Experts of a small language model: a variant of Muon for the experts.
Below are experts of layer 4 (counted from 0) of a mixture-of-experts language model. Rows are named router (the router's row for the expert), down (a neuron's output weights, with its number) and show model dimensions 192-255. Each number is 50 + 15 x the weight over its row's rms, rounded and kept within 0 to 99.
After each expert's rows: "comes before" lists some tokens at least twice as common just after its tokens as in all text. This comes from a sample of Wikipedia text that the model never trained on. Tokens count by the router's weight.

# expert 27
router:34 25 36 80 31 71 37 42 85 42 82 55 73 59 51 45 57 31 52 37 47 65 66 73 42 32 46 31 39 58 73 31 51 35 38 27 36 27 23 45 54 49 28 42 33 67 58 63 52 41 51 45 58 58 49 79 45 57 32 19 47 36 57 43
down0:75 46 43 39 68 50 63 62 57 41 51 59 47 56 54 68 62 43 43 59 58 42 64 41 46 59 58 57 71 31 34 47 65 70 51 71 25 35 54 45 43 31 78 18 31 31 43 37 56 66 58 44 55 49 89 46 39 68 67 81 36 65 59 27
down1:49 29 79 59 63 56 64 47 57 34 62 64 49 46 37 53 65 50 63 44 41 35 61 47 35 45 68 45 61 39 51 30 45 35 49 69 59 23 43 59 51 67 21 43 34 55 37 47 64 49 50 34 61 89 53 57 68 59 25 58 40 36 36 48
down2:61 66 63 50 43 27 61 33 37 49 32 42 37 83 76 55 67 41 55 56 72 50 50 84 36 42 62 53 46 23 53 58 45 71 46 54 48 73 49 28 56 72 56 49 52 74 44 32 71 47 69 74 65 72 56 55 67 50 31 57 77 44 50 54
down3:71 34 43 36 79 46 37 36 58 37 62 61 47 34 66 54 56 49 35 53 63 31 34 45 67 50 30 79 47 46 40 49 77 54 59 52 63 42 37 71 42 72 56 57 54 51 40 41 37 65 37 63 52 74 26 52 40 51 50 50 26 38 45 43
down4:45 45 50 46 38 50 60 39 27 24 49 62 64 50 38 72 46 51 56 48 49 59 45 55 55 76 70 50 69 33 35 57 74 52 37 50 46 40 63 49 61 43 59 55 63 26 56 53 54 47 74 46 70 92 48 59 53 59 69 75 65 43 39 35
down5:66 47 59 65 61 45 60 74 87 51 49 66 27 45 23 15 00 38 36 43 66 49 53 41 54 34 40 30 30 20 69 83 37 46 35 64 45 68 58 49 49 62 56 44 40 63 49 41 43 60 71 42 65 54 33 62 66 54 47 40 78 50 62 69
down6:50 59 53 25 71 47 44 56 57 44 25 45 65 47 29 62 56 41 57 73 51 67 39 31 44 63 40 55 70 53 42 39 81 50 40 58 51 77 52 66 45 63 65 19 51 29 45 62 69 43 52 36 63 32 69 36 30 30 47 82 61 34 43 52
comes before: " the", " ", "″N", "″W", "°", "′"

# expert 12
router:54 26 35 88 60 43 52 55 61 43 73 56 49 58 67 47 60 57 52 25 56 64 40 42 50 55 42 52 52 45 55 40 12 65 71 38 46 49 22 50 64 38 37 29 34 27 47 70 47 30 37 76 32 56 52 56 67 48 27 33 49 27 83 38
down0:58 30 55 55 43 55 77 53 35 64 23 69 49 28 49 60 31 51 58 52 57 62 42 23 57 57 76 65 39 40 42 52 74 75 37 68 40 45 66 26 35 33 58 31 29 49 59 53 54 56 34 65 36 69 74 61 41 36 64 88 42 37 63 59
down1:40 38 65 32 64 68 58 31 60 39 58 57 62 62 39 56 23 45 59 38 23 48 58 44 42 60 78 57 58 46 42 32 19 24 53 57 47 38 51 22 73 61 23 33 71 42 42 14 19 39 40 36 52 52 32 25 49 63 60 57 38 31 45 41
down2:52 51 47 49 44 43 50 51 41 49 09 41 66 54 50 39 75 47 61 62 73 66 50 71 48 40 60 39 54 07 46 44 56 45 43 53 51 49 49 35 34 76 63 42 34 56 46 49 54 67 51 80 70 63 50 40 76 28 46 59 88 37 54 50
down3:35 61 41 58 70 42 50 23 57 31 56 65 50 23 68 54 45 60 33 61 48 47 21 67 81 58 51 80 47 45 40 41 80 51 61 61 38 57 43 43 63 45 34 38 59 55 51 57 50 50 63 68 70 92 35 45 41 47 36 42 33 33 41 30
down4:59 34 38 53 40 47 54 18 32 47 47 70 65 35 44 41 33 25 41 69 66 51 44 54 38 44 51 55 64 34 58 84 83 59 38 26 30 27 50 60 29 45 53 49 64 42 41 59 38 51 67 56 34 66 49 50 37 61 50 71 48 47 35 57
down5:43 35 64 86 61 48 58 65 50 51 39 73 55 37 43 33 35 31 42 28 51 49 52 45 41 58 44 35 50 37 63 54 39 48 39 50 51 51 53 33 63 53 38 53 39 54 88 38 24 44 58 40 55 53 35 54 59 46 61 22 67 53 54 52
down6:62 37 54 51 36 58 64 45 43 55 41 46 74 40 50 55 50 61 80 76 42 53 44 29 36 60 54 72 44 60 59 60 83 66 40 47 50 66 37 66 45 54 61 35 67 44 42 51 66 42 51 28 74 24 72 44 66 51 56 70 46 30 39 39
comes before: " |", " |\n", "1", "0", "2", "3"

# expert 31
router:44 45 15 54 50 68 40 47 41 71 66 39 73 71 62 55 59 61 55 51 56 46 81 50 44 55 25 51 35 56 57 52 58 24 24 33 42 53 49 40 64 60 63 47 43 31 54 49 34 20 26 63 69 58 48 45 51 57 38 42 38 61 59 41
down0:70 56 35 48 66 40 79 66 37 47 44 53 54 64 29 62 40 49 56 46 67 58 47 40 45 56 63 38 68 45 36 53 69 71 48 58 24 52 48 45 38 46 45 44 37 52 60 33 49 58 32 65 70 74 76 64 46 76 50 89 40 81 54 50
down1:42 42 84 49 73 59 62 33 59 57 61 71 42 68 45 51 52 43 88 60 40 34 46 41 44 36 68 48 60 54 63 46 33 39 48 45 60 41 41 43 60 66 39 22 72 38 61 26 49 51 36 18 66 59 31 39 53 52 47 57 59 31 37 35
down2:60 61 31 48 49 33 57 37 65 42 27 41 58 75 65 26 67 50 61 52 72 44 50 79 59 51 67 60 60 32 52 71 37 61 44 49 51 63 35 23 34 47 44 37 37 83 46 43 55 53 70 72 56 76 54 44 62 39 46 49 63 38 43 48
down3:58 47 36 35 73 68 56 32 55 19 47 74 47 20 34 60 52 44 34 59 48 34 44 43 63 53 50 62 52 67 41 51 53 76 70 59 59 31 46 65 38 46 56 50 61 65 50 51 43 52 43 64 51 53 16 51 37 35 43 56 34 61 38 21
down4:45 61 47 48 59 48 53 40 23 42 64 64 56 55 39 49 53 33 71 61 50 45 62 52 49 56 60 61 58 32 63 69 68 72 41 65 51 37 31 63 35 48 56 41 47 40 65 46 58 49 63 54 35 59 52 42 30 77 59 75 43 33 23 51
down5:45 61 69 62 45 51 41 62 58 57 35 61 39 40 43 67 09 25 48 52 53 47 49 34 34 61 46 61 67 62 59 54 32 83 60 62 70 48 54 44 47 58 78 54 27 68 51 32 28 62 66 73 54 56 30 50 56 52 66 31 61 49 41 70
down6:66 50 31 40 49 30 57 46 65 52 53 67 62 60 49 52 46 48 46 48 45 57 52 18 57 75 42 51 34 52 36 38 77 47 38 51 49 34 50 62 51 58 47 46 33 41 42 52 43 27 72 36 75 20 81 45 67 48 49 65 65 43 37 53
comes before: " to", " as", " that", " by", " the", " in"

# expert 21
router:71 38 51 67 42 39 51 52 16 47 53 47 56 28 52 43 37 34 61 47 94 71 49 57 47 53 23 40 46 31 39 47 32 46 46 34 56 27 41 54 63 66 54 62 20 73 53 54 67 47 42 92 72 71 79 62 55 44 29 72 26 44 50 22
down0:54 58 43 48 69 45 49 64 64 51 41 67 56 46 30 52 35 39 64 52 78 30 30 30 41 33 52 47 35 45 30 39 65 76 49 58 22 48 60 52 57 31 55 22 47 46 65 33 70 80 38 63 78 69 57 53 42 68 47 80 48 74 58 45
down1:40 46 61 53 77 66 45 42 70 53 72 62 39 34 31 47 35 66 55 54 45 39 37 49 45 36 80 40 58 24 50 37 49 21 42 58 42 09 56 33 49 47 17 43 44 52 59 24 30 49 39 35 59 61 36 38 52 48 39 39 46 52 41 44
down2:68 59 39 43 53 56 69 43 50 74 26 41 52 56 54 48 69 49 64 53 87 57 52 64 44 65 55 50 53 26 59 65 28 66 43 66 46 64 55 43 42 56 41 34 48 80 59 44 64 31 84 55 62 56 70 28 63 65 48 65 73 39 27 49
down3:53 45 33 33 61 65 42 24 54 56 58 76 44 30 76 71 53 51 45 51 51 34 31 56 38 55 53 90 48 36 29 41 57 75 53 72 62 52 37 64 64 78 50 86 66 36 45 38 45 45 49 50 56 46 11 45 59 36 32 41 35 52 57 32
down4:38 35 50 35 32 46 59 46 29 61 51 51 73 43 46 64 37 40 62 32 52 41 64 38 41 64 35 47 51 18 61 67 49 52 59 50 51 56 56 52 46 40 67 53 62 44 52 50 55 62 78 59 66 63 47 54 41 49 59 74 57 37 39 44
down5:51 28 80 62 56 52 67 40 73 38 56 40 42 51 62 39 32 39 45 14 63 54 53 37 58 40 57 56 46 37 66 60 32 50 37 52 58 43 68 53 55 48 71 53 46 56 60 30 38 52 79 62 76 53 37 52 41 64 51 46 63 52 52 48
down6:68 70 37 35 52 45 42 51 71 47 42 70 73 34 44 68 64 50 78 78 60 58 56 19 46 70 44 74 52 56 60 41 52 52 41 66 56 75 48 59 54 54 43 40 63 25 43 63 68 35 45 64 61 23 56 44 55 51 56 69 56 25 53 50
comes before: " a", " been", " also", " not", " an", " be"

# expert 9
router:51 27 42 54 58 48 43 34 75 76 49 65 58 30 52 57 34 60 76 59 44 49 53 36 14 47 51 44 58 70 48 22 57 30 65 39 41 45 58 47 43 54 48 51 64 23 37 60 79 32 46 52 57 54 56 57 74 68 40 48 37 69 60 35
down0:82 52 34 39 91 42 61 36 55 51 43 59 32 36 44 64 51 35 63 50 72 50 57 43 23 49 42 60 59 60 30 55 68 81 55 54 32 41 32 49 65 51 51 55 54 51 82 42 69 48 45 48 43 47 85 71 66 67 59 75 52 61 71 00
down1:44 21 59 59 56 62 85 37 93 65 57 69 62 52 14 52 33 56 68 65 44 51 42 32 20 32 51 71 67 51 67 60 26 38 53 84 29 35 30 41 68 55 36 10 49 70 48 38 43 72 62 39 60 53 63 50 26 54 57 35 29 44 48 40
down2:66 48 51 51 59 37 47 44 46 63 52 44 41 52 57 15 74 44 47 63 67 80 68 65 61 56 26 67 55 20 73 54 40 51 32 70 44 79 54 35 53 56 65 42 68 54 52 52 38 53 73 73 68 61 45 54 79 67 49 74 98 37 61 48
down3:55 29 49 50 72 40 51 21 54 04 77 86 23 54 37 55 50 48 49 58 41 37 44 29 78 40 32 97 51 48 27 60 65 33 70 64 52 47 35 64 53 39 51 58 49 47 31 56 44 37 39 50 63 46 30 68 60 59 44 70 44 33 61 32
down4:52 31 71 46 41 56 69 47 42 33 58 70 81 48 59 73 48 35 52 51 58 48 39 55 47 57 41 44 73 45 63 44 71 76 60 64 47 15 37 58 22 44 38 51 76 56 73 42 64 53 53 52 53 69 41 75 38 51 62 71 57 45 17 31
down5:46 33 55 85 36 40 59 82 69 50 35 60 45 29 37 61 33 22 45 28 40 27 44 20 47 46 37 45 30 50 51 36 29 59 38 49 55 54 66 46 51 59 45 38 51 34 64 40 33 32 73 47 81 51 32 59 55 65 63 48 52 59 39 66
down6:73 58 36 54 21 49 41 46 80 44 43 68 74 30 58 64 68 43 66 62 51 46 45 16 60 50 33 55 62 74 53 22 61 39 67 36 55 70 74 55 31 21 69 40 66 10 33 40 45 30 67 51 72 26 55 21 68 43 85 69 56 47 39 22
comes before: " the", " be", " a", " have", " his", " take"

# expert 13
router:42 23 71 78 55 49 61 49 35 61 50 59 30 51 80 69 36 46 47 11 47 68 54 41 58 44 53 44 48 43 49 48 23 61 51 35 72 24 38 65 48 40 50 48 78 29 43 69 60 36 45 65 46 50 68 53 64 60 56 39 88 28 51 48
down0:61 35 25 65 90 53 69 72 50 62 23 63 48 32 43 63 41 44 45 34 68 43 37 38 59 52 57 69 68 31 50 37 84 90 44 57 16 52 59 22 71 37 54 28 36 59 56 43 48 42 20 51 68 57 66 57 60 43 49 73 53 69 46 36
down1:50 33 64 34 61 48 49 31 56 54 78 68 60 54 33 56 22 53 38 35 42 40 54 49 44 53 65 44 44 35 59 58 38 08 46 66 55 28 53 33 62 74 22 42 40 54 43 31 42 52 44 50 45 75 41 36 60 65 57 63 51 37 60 66
down2:66 74 75 59 50 34 22 57 57 50 29 54 37 82 54 42 72 19 72 53 63 50 44 74 50 51 59 56 61 30 51 71 39 32 31 53 39 61 46 31 42 53 58 49 40 64 56 63 63 42 76 70 68 61 54 27 43 66 39 65 48 43 28 43
down3:57 47 58 34 83 44 42 33 47 35 50 78 56 31 62 83 59 73 39 61 44 41 51 68 56 40 35 60 38 64 12 47 79 48 59 63 49 38 32 63 51 53 26 56 46 63 51 49 46 51 43 44 53 54 38 56 51 35 46 58 35 37 52 20
down4:21 39 23 44 50 50 47 40 40 48 31 63 62 48 55 54 31 38 61 34 51 50 38 57 53 70 50 49 62 31 57 62 62 47 22 61 28 45 50 43 55 48 55 54 63 38 41 49 52 47 52 46 59 80 45 55 41 72 50 81 58 44 12 65
down5:46 56 66 72 58 40 34 62 68 55 50 53 38 39 55 48 30 36 40 32 32 40 50 23 60 60 38 52 35 59 63 58 40 34 33 45 75 59 44 49 45 50 61 40 50 66 66 56 41 48 38 50 66 48 55 48 45 69 73 50 76 27 34 49
down6:63 47 44 49 70 44 62 44 66 44 67 67 68 36 46 82 62 66 75 64 29 69 33 29 40 66 43 59 76 57 47 45 61 73 67 32 27 55 44 32 64 48 51 19 50 06 54 57 41 14 52 45 72 35 77 45 48 50 44 89 59 29 43 45
comes before: "1", "201", "2", "200", "202", "3"